Weights of a small mixture-of-experts language model, trained from scratch on English Wikipedia.
Training: a variant of Muon for the experts, 302M tokens, 4601 steps.
Below are experts of layer 2 (counted from 0) of a mixture-of-experts language model. Rows are named router (the router's row for the expert), down (a neuron's output weights, with its number) and show model dimensions 0-191. Each number is 128 + 32 x the weight over its row's rms, rounded and kept within 0 to 255.
Before each expert's rows: a language model's description of what the expert responds to; "comes before" lists some tokens at least twice as common just after its tokens as in all text. This comes from a sample of Wikipedia text that the model never trained on. Tokens count by the router's weight.

# expert 19
Sentence-ending and abbreviation periods, decimal points, and the space between a month name and day, as in Aug. 10, March 9.
comes before: " The", " He", " In", " It", "201", "202"
router [ 84 135 115 149 157 117  60 155 155 153 101 204 153 114 118  83 103 138 122 136 111 112 114 115 157 126 137 136  92 187 102 177 118  86 166 140 158 105 149 146 125 188 121 135 148 172 141 140 118 131 121 177  75 140  25 174 115 128 114 160 190 115 183 161 123 170 166 158 207 131 104 144  98 166 183 145 119 103 128  75 115 127 185 121 101 121 194 157  83 147 136 117 154 131 123 150 166 171 123 152 119 169 120  92 126 110 134 136 162 192 121 125 157 158  83 133 124 106  77 128 166 193 134 126 139 112 121 150  85 127 103 169 134  81  69 156 143  71 110 125 102 145 142 105 175 108  85 159 157 141  62 113 128 148 146 150 164 186 116 158 142 110 144 150 118 187 139 146 140 123 144 171 167 100 161 113 106 135 108  95 136 147 215  96 148  95 162 125 147 160  52 107]
down4 [102  94  96 110  95 136 156 198 168  84 160 101 167 153 118 111 123 111 167 161 126 119 147 107 131 127 178 116 149 150 146 125 105 118 107 151  93 116 147 128  69 138 132  88 102 141 149 171 114  85 151  60 135  82 117 121 154 105 132 100 165 119 187  81 104  79 136 143 154  58 145  55  70 171  60  77  95 179  55 105 142 144 143  92 141 137 192  93  46 147 113  92  97 182 174 102  73 127 131 104 171 109 133 128 130 152  91 105 150  80 165 133 104 147 115 188 144 109 101 162 121  90 129  85 102 146 144 169  82  87 109 147 153 107  97 102 109 110  52  82 122 148 146 131 142 112 149 110  86 151 143 131 165 164 103 107 152 124 152  67 136  78 161 113 138 130  96 137  88 131 147 113 106 148 141  74 171 150  60 138 102 127 178 155 113 109 164 150  86 109 130 118]
down5 [171 122 109 146 127 129 101 103  72 193 100 163 132  78 102 149 124 205 139 117 112  92  89 126 136  92 113 105  98 152 112  98 131 132 154  78  49 144 134  92 125 162 172 136  62 159  94 103  82 155 147  94  58 168  94 149  96  94  85 138 143 195 105 144 115 116 130 154 135 150 105 131 133 141  70 141 128 141 113 122  93  98 102 114 119 111  56 197 103 143  98 161 165 142 134 158 121  99 114  48  99 145 196 143 128 123 162 129 117 139 179  95 120 166  74  88  90 107 206 140 180  61 160 151 129  96 135 180 133 171 168 113  90 151 181 119 111 138 144 155  89 175 165 123 129 161 102 130 111  73  91  99 158 158 108 143  88 154  88 168 117 105  97 100 152 138 121 103 148 129 172 148 144 106 163 174 154 104 122 114 143 140 172 139 182 157  82 120 150 135 115 150]
down6 [149 119 194 119 143 122 104 108 152 167 139 174 111  90 145 157 109 144 138 165 147 120 147 110  95 100 134 139  92 149  78 120 148 167 114 132 159 126 106 124 127 140 120 128 166 115 153 171  89 111 117  79 122 137  40 148 167  89 145  94 117 179 174 136 103 131 123  88 103 128  58 136 118 137 132 125 109 140 205 135 162 127 142 179  95 155 147 138 119 101 123 103 165 116 106 101 105 121  97 134 158  97  54 128 137 146  63 119 203 123 219 129 126  90 183  76 142 115 176 111 110 135 128 106 103  77 155  66 168  90 137 125 178 112  96 153 128 151 136 152 127 113  48  70 135  99 155 126 142 152 149 143 149 159 106 168 101 150 194  59 161  88 127  95  76 173 103 168  81  98 106 167 209 125  81  93 133  68 113 154 120  91 142 129 149  82 117 113 150  89 143 139]
down7 [ 92  94  66 125 121 115 180 164  82 176 140 116  62 156 112 126 172  61  92 141 138 118  45 130 177 126 184 136  92 149  67 144 150 143 111  98 124  63 127 170 171 140 205  74 145 140 108 155 124 165 123 109 174 163 123  97  93 135 138 145 149 107 182 126 156 161 141  90 137 156  98 130 118 171 165 131 108 109 118 146 109  44 154 129 146 109 137 139 121 192 154  44 102 136 149  91 139 169 118 118 147  89 173 140 144 160 134 100 127 135 132 124 112 184 159  92  92 156 102 108 117 117  90 127 133 135 147  90  81 139 146 112 183  55  83 142 131 135 137  63 132 116 146 113 156 152 124  85  90 127 122 124  90 137  86 175 110 138 185 123  62 163 117 159 155 125 163 149  73 124 160 189 128 143 145 180 123 172 124 163 159 102 155  60 133 146 146 128 124 155 121 141]

# expert 36
The prepositions by and with, also through, via, featuring, introducing creators or partners, as in illustration by artist, founded by, with her.
comes before: " the", " a", ":", " his", " an", " her"
router [105 160  73 164 131  97  88 149 133 153 139 148 161 155 124 122 126 125 162 159 119 141  72 115 162 163 118 124  99 133 188 149 130 145 139 138  74  91 182 158 125 153 169 152 130 112 154 151 107 109  76 125 101 119  87 159 193 103 134 163 105 167 157  72 106 163 162 129 148  19 166 105 164 173 144 135 127  65  85  83 106 142 188 132 111  26 123 131 158 113 100 115 145 149  42 128 179  77 103  86 128 145 121 145 118 155 110 141 131 163 122 112 111  93 116 141 113 105 103 145 172 195 133 166  97 143 136  98 117  67 125  67 134 141  99 134 109 103 104  51  76  94 126 153 131  87  96 145 163 168 118 141 186 143 171 118 114 120 124 156 103 120  58 110  86 145 108 133 109 165 107 175 161 128  81 161 113 128 135 113 127 125 129  78 133 141 114 204 102 115 153 144]
down5 [ 95 204 166  47  92 155 116 146 123 106 155 119 106 104 128 157 177 154 146 111 153  46 121 129 179 136  93 144 131 125 106 143 143  89 119 121 166 123 104 168 124 131 159 162 101 138 119 157 119 134 153 118  69 162  82 130 137  97  75 129 123 118 102 187 139 148 130 100 100  99 106 172 122  96 137 129  80 150 223 144 113 140  82  95  88 180 153 129 102 188 103 170 184  77 118 120 125 158  70 121 175 145 146 112 100 141 116 157 140 106 119 136 111 121 164 132 153 144 183 109  27 134  67 167 104 141 105 158 148 162 110  72 172 137 128 125 101 136 148 128 164  98 142 176 169 148  98 110 145  83 141 191 182 136 120 138 137  67 159 126  82 155 146 145 163  49 109 106  90 139 104 147 137  94 154 161 131 124 154 126 151  83 157  87 104 185 106 108 132 156 176 132]
down6 [126  76 127 136 140 189 160 130 157  55 127 105 132 150 144 143 164 160 104 194 111 141  79 171 180 115 118 120 143 120  86 117 113 169 115 139 128 115 102 111 159 177 187 109 192 186 126 151 115 135 119  83  90  60 140 147 132 192 143 126 120 101 117 150 102  68 107 190  81 104  91  98 161  57 131 135 154 150  97 121  83 195  83 168 108 162 150  98  87  93 143 153 122  90 126 162 109 106 147 121 147 146 108 157 171 113  80 146 152 116  96 146  56 143 134  71 106 139 144 133 121 113 120 114 125  63 124 185 174  91 112 132 118 155 141 121 104 138 136 119  84  99 128 108 176 132 119 105 175  88 167 122 122  58  92 141 149 175 168  99 203  94  88 132 118  77  99 149 133 195 165 174 138  72 106 106 149 139 145 147 148 134 129 160 122  79 114 101 112 119 126  78]
down7 [113  60  91  85 141  77 156 146 168 176 160 139 148 103  82 162 155  99 136 178  91  99 117  86  92 140  83 145 151  83 135 164 139 109 107  96 164 145 187 112 150 140 112 122  66 109 164 127  83 149 155 141 147 140 144 163  97 124  58 166 127 146 156 145 132 166 137 161  84  75 137 118 100 115 157 135 133 168  46 169 117 130 149 119 122 157 109 115 149 126 141 147  88 142 120 114 108  75 110 116 117  97  95 166 140 166 132 146 180 170  95 124 137  51 131 140 153 141  46 179  78  75  77 131 152 145 149 146  99 124 176 160  72 105 118 113 100  49 155 170 128 135 121  97 129  91 123 137 153 157 203 140 114 201 136  97 139  93 118 136 146 117 101 149  95 111 158 104 191 102 114 156 130  90 154 102 101 162 145 159  80  93  70 135 101  99 109 167  78 121  94  96]
down8 [153  67 134 124 194 152 152 138 108  78 210 177 107 185 170  86 112 122 109 141 121 108  58 103 120  81 152  73 129 126 147 137 135 172 126 116 143 126 120  68  98 132 109 154 154  86 134 169 130 197 121 144 147 112 128 147 146 128 115 136 130 152 145 212  85 133  80 128 104 160 166  86 157 167  57 103 119 109  84 160 168 116 140 114 132 132  83 137  99 118 111 141 106 110 125 123 163 137 152 185 103 136  90  63 141  87 158 104 180 155 114 147 123 146 176 109 129  59 159 151 127 143 134 199 193 170  78 150 188 180 112 117 114 154 143 126 141 136 103 106 134 142 114 131 126 116 170 189 117 132 134  87 109 179  89 150 114  88 110 159 186 153  60 108 102  89 130 120  92 107 101  96 101  53 170 144 165  91 121 156 146 124 121  77 106 105 127 126 165 119 100 129]

# expert 32
Abstract nouns like system, zone, chart, place and edition, plus first pieces of words opening quotations, such as "confirming", "place of".
comes before: " of", ":", ")", " in", ")\n", "ing"
router [ 92  97 120 117 150 118  91 109 134 146 114  88 117 154 138 155 139 104 171  79 172 114 139 147 142  92 121 154 159 150 144 126 170 118 150  83  99  91 136 144 126 119 163 120 148  70 143  73 111 169  92 154 107 141  45 119  64 133 159 112 151 140 147 112 183 153 147  84 153 178 182 161 155 192 137 128 137  87 104 147  84 118  86 189 145  87 139 121 103 102 126 157 106 121  65 170 149 157 146 110  57 200 177  87  70  99 182 147 121  82 139 153 115  89 157 100 128 105 124 126  98 146 102 148  92 121 161  98 152  97 183 143 163 179  74 164  94 156 148  68 167 148  96 141 153 148  88  93 179 141 137 178 164 146 183 113 161 182 179 148  85 133 142  94 131 126 141 128 131 126  95 117 138 139 137 118 105  90  89 202 193 100 111 141 103 126 119 147 136 153 162  74]
down0 [154 152 105  68 147 122 161 140 151 139 100  78 156 163  70 109 139 111 115 139 104  99  89 123 182 163 161 110 161 114  58  89 122 190 105 166 107 145 164 140 133 182 173 110 122 133 164 124 102 151 117 153  58 127 149 166 159  94 107  95 141 106 121 140 115 126 161 122 161 132  68 138  85  91 141 161  74 136 192 115 207 179 186  57 108  89 142 149 108 128 123 127 127 154 148 142 105 145 149 126 135  86 106 121 148  92 159 111 158  72 196 122 153 171 196 121 129 119 127 132 104 101 111 112 193  49 115 149 208 165 178 115 145 137  93  72 141 101  95  95 127 135  98 159 127  85 116  88  66 113 166  92 171 141  93  93 146 114 166 143 104 119  92 117 104 141  88 146 125 127 167 119 101 138 133 138 163 130  94  73 190 137 109 163 132 129 113  94  78 112 152 128]
down1 [171 114 179 174 115 174 110 115 211 139 100  82 171  93 191 136 146 134 119 152 171 179  85  96 140 128  90 126 118 193 142 122 168 157 133 142  95  73 118 144 134 110 147 114 157 134 149 147 123 108 152 190  83 124 112 184 169 166  93 106 149 123 157 123 140  41  97 101 175 114  40 129 139 164  98 126 157 146  72 111 146  63 154 135 102 158 124 150  96 175 126 107 121 192 136 153 153 172 195 106 108 129 140 145 142 166 118  92  86 132 126 148 121 143  97 126  97 200 110 148 149 173 164  89 122  75 159 170 146 152  77 122 171 150 137 166 156 164 132 109 106 116  87 129 145  92 145 120 143 128  96 115 122 148 162  83 129 125 127 143 157 150 157 158  50 162 129 101  93 179 139  83  95 100 178 179 159 157 129 144 159 116 101 159  94 128 112 121 118 138 187  90]
down2 [132  88 122 173 173  91 177 142  71  49 137 205 114  85  84 146 132  90  93  72 128  91 171 145 145 140 152  91 133 171 128 172 115 132 162 110 136 128 111 131 107  92 117 112 111 136 146 108 159 162 110 141 126 117 113 133 138 181 140 110 100 101 111 123 188 114 164 163 138  92 150 105 104 130 144 116 154 130 180 137 147 150 178 120 149 177 133 137 104 144 110  92 107 129 122 134 194 194 152 120 121  53 136 138 112  99  53 105 144  80 126 163 180 134  84 142 124  92 198 129  87 120 152 123  71 162 155 149 170 107 104 114  75 119 115 112 188  93 106 103 122 124  59 136 158 165 114 176 152  88 115 115 150 183  67 138 167 128  81 108 106  80  91 129 125 128 219 149  80 130 116 162 125  95  92 110 157  75 132 140 145 139  93  96 105 111  94  79  87 166 149  93]
down3 [102  91 172 166 123 124 182 120 180  80 143 190 106  85  44 179 149 154 108 102  69 103  80 151 139 112 168  78  55 104 132 147 127 159 155  95 110  93 116 158 147 123 131  76  77  63 146  96  99 132  75 179 117 111 104 109  96 128 129 143 140 112 134 141 142 143 104 207  96  83 108 152 178  78 107 106 189  99 177 116 106 126 172  98 107  91 122 112 107 121 184  91 117 147 177 160 119 138 159  70  94 133 112  75 131 146 138 145 154 122 123 137 147  93 106 141 142  98 132  92 161  97 141 141 120 179  95 140 192 139  60 105 110 137 110 102  92 173 102 121 179 158 145 115 127 188  89 181 145 114 113 127 112 124 130 116 100 125 134 107 115 163 145 127 138 135  68 136 129 115 111 160 137 128 121 176  93 133 198  61 139 107  50 132 149 139 146  78 123 122  88 114]